Below are experts of layer 5 (counted from 0) of a mixture-of-experts language model. Rows are named router (the router's row for the expert) and show model dimensions 64-127. Each number is 200 + 40 x the weight over its row's rms, rounded and kept within 0 to 999.
After each expert's rows: a language model's description of what the expert responds to. This comes from a sample of Wikipedia text that the model never trained on.

# expert 49
router,190,186,229,259,215,218,166,215,170,202,179,223,235,241,193,199,210,187,240,215,231,198,268,220,154,221,201,159,155,175,202,160,177,198,207,215,246,141,239,187,213,182,169,202,280,191,217,245,244,233,212,207,183,146,162,111,185,115,157,201,240,133,223,218
Description: Definitional copula verbs. The copula opening a lead sentence after a title, and list separators, such as "X is a song", was a British-born, became.

# expert 46
router,92,210,236,282,183,173,234,204,265,187,90,200,195,167,218,211,195,177,194,233,164,180,221,196,207,185,172,273,163,206,152,245,266,244,138,155,200,147,278,166,155,226,271,178,148,219,203,170,258,194,176,217,146,224,188,99,240,155,154,189,232,229,218,170
Description: Single capital letters. Lone capital letters in abbreviations and codes such as M.A.F.I.A., a.k.a., S.p.A., MF, and capitals starting split words like B(NSF).

# expert 51
router,240,196,117,193,224,136,195,234,173,116,218,221,131,222,235,191,198,243,214,235,239,204,166,167,236,169,239,230,148,249,178,151,148,194,166,120,215,181,215,137,160,162,143,295,81,135,170,199,288,166,211,254,185,277,201,175,151,230,226,199,205,214,184,209
Description: Determiners and possessives. Articles and possessives before a noun phrase, like the, his, their, a, plus possessive s in husband's and adjectives such as public, political.

# expert 45
router,129,218,252,179,187,246,241,177,220,215,165,193,193,207,117,206,258,200,141,193,171,160,242,263,212,146,175,192,240,163,233,256,288,160,137,193,177,215,257,179,223,246,158,186,253,222,186,168,149,209,126,94,154,234,124,224,234,205,192,259,203,191,197,214
Description: Numbers and digits. Digits and numbers in model designations, scores, page numbers and counts, such as ER-27, A-11, KC-130, 79–57.

# expert 25
router,164,150,151,214,101,182,125,172,203,201,145,209,210,190,202,247,132,131,197,261,152,213,189,231,184,150,138,194,194,172,184,247,199,219,229,206,199,209,204,210,161,222,209,210,227,219,198,231,208,199,160,204,222,206,164,268,198,249,255,233,173,181,155,291
Description: Organization and title names. Words and apostrophes in competition, party and award names or headings, such as Cup Winners', Republican, World, People's, 1980s.

# expert 44
router,165,230,197,159,185,161,216,227,153,234,167,231,280,241,223,182,236,154,196,148,211,150,205,197,190,261,128,205,169,267,107,215,205,252,241,162,159,173,262,133,210,252,190,190,250,202,152,142,221,213,245,287,156,196,189,132,245,192,238,190,139,210,203,181
Description: Sentence-ending punctuation. Sentence-final periods, closing quote or parenthesis plus period, colons and semicolons, and pipes ending table cells.

# expert 63
router,143,242,177,115,213,171,214,160,246,195,194,286,112,203,181,211,216,268,166,220,181,172,218,174,238,236,280,198,184,178,243,127,186,224,165,226,234,210,221,174,242,172,160,179,196,123,182,265,164,261,243,182,195,211,219,197,195,220,243,201,225,163,226,218
Description: Months and date fields. Month names in dates and the colons before release dates, birth or death dates, such as Released: April 8, January, December.

# expert 37
router,101,273,264,132,160,169,270,218,165,139,185,215,178,140,268,233,195,164,153,180,168,253,225,249,199,224,170,252,242,214,218,181,264,257,216,192,189,244,245,198,181,233,198,187,157,167,195,218,211,170,220,210,227,179,236,209,202,144,174,205,248,214,205,180
Description: Line starts and table headers. Line breaks, section markers, leading capitals and first pipes in wiki tables, such as Pos | Player, ===, |---|---|.

# expert 21
router,158,166,203,188,219,163,146,210,253,177,171,256,187,151,256,200,169,205,145,200,161,148,164,250,179,220,178,184,203,236,198,261,213,211,235,236,161,227,223,215,152,270,155,249,238,172,187,223,191,166,191,248,214,184,239,267,237,168,262,225,191,205,159,149
Description: Noun heads, plural endings. Head nouns and plural or agent endings after an article, such as player, politician, species, furnaces, clockmaker, designers.

# expert 31
router,174,211,195,187,211,232,297,164,157,206,221,177,162,239,143,238,217,239,195,174,204,237,222,205,191,196,216,185,178,196,226,174,204,247,151,189,237,167,265,207,262,196,177,175,226,151,194,167,176,186,256,208,186,213,228,171,151,235,175,191,264,214,223,180
Description: Verbs and their suffixes. Action verbs and endings like -s, -ing, -ed after a subject in biographies or plots, such as won, received, declared, expressing.

# expert 2
router,264,249,168,156,209,148,244,177,170,223,178,232,197,240,202,215,235,237,177,221,257,174,152,307,247,199,238,236,225,203,244,204,216,210,218,154,239,204,159,166,168,226,179,184,206,236,204,234,198,207,211,165,240,137,216,236,189,180,224,209,212,239,262,200
Description: Compound hyphens, quantifiers. Hyphens inside compounds after numbers or words (five-story, 17th-century, many-body), plus function words like that, what, because, most, un.

# expert 56
router,182,213,177,233,173,232,129,211,169,218,167,142,242,187,147,179,243,252,205,225,203,205,198,261,185,188,189,181,170,137,135,196,213,209,215,223,228,227,245,155,266,178,263,182,209,183,239,178,123,270,197,171,145,194,181,156,243,223,206,290,245,200,256,239
Description: Locating prepositions. Prepositions giving place or date like in, on, at, After, During, before cities or dates, plus table pipes after names.

# expert 54
router,187,140,209,129,185,257,221,249,250,172,161,169,183,216,250,212,224,159,165,199,227,189,162,216,213,233,242,202,154,117,203,229,219,179,123,186,152,154,267,279,289,181,177,172,269,229,227,180,220,182,187,204,206,179,175,215,179,234,212,158,187,213,214,286
Description: Past participles in passives. Past participles and particles after was, were, be, like released, based, located, carried out, launched by.

# expert 0
router,236,145,93,185,152,172,178,153,241,254,161,137,258,252,252,204,190,155,252,211,171,155,131,128,245,148,183,159,182,169,142,211,194,186,183,145,167,175,185,206,113,145,215,300,182,164,221,226,238,162,184,314,206,254,232,179,266,288,236,178,210,176,187,219
Description: Articles and ordinals. Determiners like the, a, this and ordinal suffixes (45th, 50th), plus row-ending line breaks in results tables.

# expert 36
router,218,248,232,169,198,204,223,193,203,210,200,247,192,178,151,222,180,185,268,238,154,133,100,154,170,239,203,170,206,194,143,179,279,201,270,244,209,257,201,171,191,188,219,236,163,148,175,264,181,207,164,213,180,204,295,196,94,245,180,246,178,195,167,258
Description: Months and vote numbers. Month names, season spans like –19, and thousands groups of vote counts (27,568) in sports and election tables.

# expert 24
router,130,206,195,159,182,178,137,224,222,221,177,212,210,239,225,165,209,212,132,250,175,181,218,150,218,244,249,195,237,199,167,213,165,87,196,199,261,151,216,251,198,195,161,239,228,212,177,230,254,168,181,214,181,140,146,226,229,184,218,193,145,166,102,248
Description: Biography lead descriptors. Articles and adjectives in short biography and film leads, such as a, former, American, British-born, and before occupation nouns like politician.

# expert 38
router,232,200,164,238,132,162,170,152,213,184,282,220,216,192,139,180,194,263,192,190,278,221,251,185,171,180,197,205,211,241,173,164,220,180,167,220,240,160,274,172,268,190,255,175,144,235,249,217,181,292,183,198,210,173,120,238,155,245,123,228,199,218,203,208
Description: Prepositions introducing objects. Prepositions after nouns or verbs in running prose, such as of, with, to, from, during, including, against, before noun phrases.

# expert 52
router,216,177,169,272,155,171,221,169,236,174,203,229,188,220,255,200,109,230,169,169,179,194,177,234,231,154,158,163,228,193,220,179,171,275,274,239,197,188,122,204,177,203,205,134,243,252,265,171,221,211,161,242,192,272,203,229,150,189,127,268,191,180,215,88
Description: Line breaks after headings. Line breaks after captions, section titles and infobox entries, plus heading markers == and === and words like before, instead.

# expert 5
router,265,196,227,133,182,251,182,224,246,195,215,183,193,226,233,202,135,195,154,250,123,211,126,200,108,234,216,201,224,264,217,200,253,219,172,216,171,270,125,178,185,215,193,234,243,192,193,164,139,134,219,251,229,231,165,242,198,231,200,260,126,231,208,181
Description: Measure and result nouns. Common nouns after prepositions, often units, scores or awards in sports and technical text, such as points, round, order, m/s.

# expert 17
router,154,142,116,252,157,218,202,197,181,186,180,184,215,202,248,217,152,207,168,219,229,262,301,227,210,156,164,186,127,159,174,256,128,190,208,217,200,209,195,167,164,275,209,239,275,158,221,257,175,150,261,242,191,230,133,187,253,212,145,189,156,140,275,233
Description: Titles and proper names. Words inside titles of works and proper names, including first names, small title words and possessive s, like the, in, George, Love.

# expert 32
router,220,233,307,276,250,178,249,244,143,160,308,148,172,208,138,135,254,151,203,191,244,164,197,172,227,166,222,203,216,265,239,224,208,208,227,312,168,231,176,174,210,211,162,134,219,261,302,176,201,241,262,200,217,179,211,95,225,183,172,141,174,199,203,262
Description: Asian name pieces. Inner syllables of Asian and other non-English names, especially Indian, Thai, Korean, Indonesian ones, such as ya, uk, ung, Kashyap.

# expert 50
router,166,91,234,264,186,220,206,171,180,176,222,153,260,170,242,234,290,188,188,186,207,119,234,257,205,195,116,121,197,181,105,232,237,132,250,218,160,222,303,125,134,192,218,175,236,114,195,158,204,225,212,245,225,227,133,185,263,202,214,224,189,175,203,203
Description: Place-name heads. Final words of proper names for places and institutions, such as School, City, County, Street, York, Angeles, Avenue, Speedway.

# expert 29
router,145,157,179,202,238,286,180,217,247,283,194,209,230,205,189,208,175,149,175,208,199,213,188,172,245,170,149,230,182,107,162,256,254,126,234,245,183,228,181,153,177,221,188,154,158,303,104,232,141,261,168,250,130,215,252,219,219,181,212,148,209,180,176,178
Description: Foreign-language pieces. Word pieces in French, Spanish, Italian, German and other non-English names and titles, such as orches-tre, part-e, Novak D-jokovic.

# expert 20
router,147,226,193,239,282,198,264,250,135,227,190,179,179,228,99,127,220,204,201,233,222,147,201,148,245,236,210,243,144,265,271,233,179,182,241,244,231,244,166,209,220,172,170,148,196,235,184,122,156,244,162,128,182,154,233,153,250,198,178,231,249,196,241,176
Description: Foreign names, math symbols. Opening or inner pieces of non-English names (Al, Ka, Ni, Stjepan) and LaTeX math symbols like subscript _, caret ^, backslash.

# expert 41
router,133,204,125,177,250,156,287,193,154,262,183,249,176,224,159,217,220,204,177,214,172,161,247,226,237,173,169,242,234,162,242,240,278,230,209,196,186,179,197,237,121,197,247,231,224,213,151,161,197,201,154,86,160,136,119,256,228,129,192,254,180,211,127,196
Description: Numbers and compound parts. Numerals and number words, kinship terms and prefix-like pieces in hyphenated compounds, such as 5, seven, two-day, brother-in-law, arm-triangle.

# expert 8
router,223,182,211,266,248,216,142,218,210,238,250,239,234,209,168,145,186,225,189,220,168,209,189,221,249,170,200,155,229,178,168,149,174,168,174,268,162,252,205,212,162,144,169,190,198,188,220,204,150,194,252,226,156,252,134,104,235,188,146,136,233,105,244,235
Description: Surname endings. Final pieces of personal surnames and other names, often in lists or tables, such as -son, -ley, -berg, -el, -ić, Smith.

# expert 1
router,264,172,239,231,111,208,183,256,252,175,229,190,169,258,174,254,184,198,258,246,146,163,215,181,229,181,154,237,155,243,142,225,226,187,141,166,201,260,188,208,210,186,233,203,177,272,164,205,163,187,148,182,225,244,196,215,142,270,253,225,230,234,146,201
Description: Measurements and numeric data. Units, digits and decimals in measurements and statistics tables, such as km, ft, in, million, %, g/cm, sq mi.

# expert 42
router,193,245,153,141,221,205,176,266,205,131,241,194,180,247,166,247,199,206,185,199,224,253,239,185,174,225,243,172,178,246,202,214,245,231,178,194,208,167,244,263,165,223,130,252,178,195,197,195,216,154,285,198,152,202,209,236,227,180,192,178,269,232,210,213
Description: Verbs and verb stems. Action verbs and verb stems or suffixes after to, he, and: worked, using, teach, believe, misesti-mate, learning.

# expert 16
router,248,199,164,216,160,199,232,226,140,136,263,224,193,235,252,193,192,283,208,200,130,211,240,268,239,201,145,224,242,205,189,120,170,201,243,167,232,147,273,199,162,160,205,228,240,137,256,245,257,212,237,246,222,158,179,226,219,160,132,160,155,245,211,223
Description: Infobox dashes, sports prose. Line-start dashes in infobox lists (Country:, Website:, District:), plus was, is, possessive 's and a in biographies and sports prose.

# expert 19
router,221,174,221,164,188,261,280,171,161,217,238,267,238,201,210,178,198,213,171,216,143,213,161,218,210,257,234,279,204,123,247,250,130,154,179,219,141,219,144,196,202,191,245,133,211,238,191,260,171,231,192,231,182,170,200,163,228,167,216,151,214,149,219,205
Description: Mid-word name fragments. Short word pieces inside rare names and terms, often right after a capital letter, such as d in Ladrillero, ed in Bedford, y in syphilis.

# expert 47
router,213,198,191,221,174,166,215,210,183,270,262,199,159,225,218,199,203,208,193,214,220,180,162,243,252,203,162,204,266,185,221,176,226,144,219,180,213,149,168,262,171,270,205,259,265,159,204,283,257,170,172,191,225,224,127,262,113,171,195,140,141,224,190,237
Description: Determiners and adjectives. Determiners and adjectives opening a noun phrase, especially the, colours, numbers and nationalities, such as white shorts, new, American, several.

# expert 34
router,183,180,215,228,278,196,208,186,139,183,233,168,183,234,219,182,223,156,252,169,227,204,125,203,235,186,208,121,209,263,216,200,128,216,216,229,185,237,126,172,175,156,166,141,242,202,223,193,156,173,248,183,245,173,263,230,161,184,261,239,202,236,239,246
Description: Non-English name fragments. Middle pieces of foreign words and names, mostly South Asian, Turkic and Slavic, such as chan, wal, kar, iya, yev, Khan.

# expert 58
router,278,224,287,181,209,197,173,244,203,229,210,222,221,167,103,150,164,168,230,245,185,229,191,126,223,190,207,188,211,264,179,124,218,154,149,118,100,206,239,234,192,163,185,226,200,178,153,203,211,225,171,223,207,299,154,194,151,177,133,200,199,223,198,245
Description: Table numbers and cells. Numbers and short entries inside table cells, such as temperatures, scores, vote counts and dashes, and headers like Votes, %, Notes.

# expert 43
router,200,91,193,197,226,218,207,145,187,213,184,210,203,175,210,216,144,205,194,175,245,207,240,250,198,205,188,221,198,187,187,183,178,249,157,182,229,197,188,230,220,203,264,173,178,99,217,220,274,214,190,220,215,230,186,270,207,198,164,230,120,187,290,197
Description: Table cells and codes. Pipes, numbers and short codes inside sports, episode or results tables, such as | 3 |, ARG, FRA, TKO, Episode.

# expert 35
router,243,209,216,105,202,204,172,195,205,184,192,228,212,205,278,202,166,278,218,193,228,196,178,190,203,223,192,163,211,228,270,126,197,234,155,129,167,215,186,258,206,283,208,239,237,168,236,242,244,177,187,157,223,234,220,259,175,211,275,209,225,256,195,175
Description: Heading and field nouns. Abstract nouns naming roles or attributes, often infobox field labels before a colon, like Role, Status, coordinates, use, image.

# expert 4
router,208,268,209,137,162,169,224,223,186,197,202,225,196,251,106,255,255,185,156,190,225,187,175,155,244,209,250,237,229,188,218,170,263,220,243,233,199,241,126,245,185,294,138,127,128,194,240,228,201,216,178,158,205,184,164,166,263,176,259,217,194,252,209,244
Description: Hyphens, slashes, word-starts. Hyphen list bullets, slashes in pronunciation brackets like (/de/), and first pieces of words such as re, Re, de, se.

# expert 6
router,266,239,236,211,148,195,196,260,245,190,267,263,186,179,228,169,148,215,295,247,234,200,185,226,222,168,150,149,154,244,165,224,208,195,214,132,197,141,180,136,237,193,210,149,145,200,176,130,151,250,186,226,221,234,281,197,215,243,177,118,123,261,234,147
Description: Statistics and counts. Sentence-final periods in census household statistics, percentages, numbers and quantity words like million, two, many, and table cell separators.

# expert 12
router,204,191,216,169,223,215,220,210,205,109,243,199,145,188,238,231,190,221,134,180,185,138,250,242,188,247,151,230,243,245,233,178,228,237,186,193,204,189,279,191,179,201,149,268,191,285,177,222,225,178,181,195,148,184,134,259,206,191,215,186,178,242,161,246
Description: Role and institution nouns. Nouns for roles, institutions and activities after was/a/be, often verbed by a suffix: loaned, captained, coach, office, education.

# expert 60
router,161,218,203,201,243,198,235,173,208,192,210,215,217,141,134,181,120,146,190,245,188,211,207,180,194,260,184,245,221,179,293,221,183,212,205,231,194,205,106,144,200,232,185,152,164,276,190,210,140,211,130,144,193,137,193,66,257,174,227,190,191,213,277,274
Description: Short syllable fragments. Short letter pieces and syllables starting or inside foreign names and split words, such as O, Ka, Har, a in le-a-ve.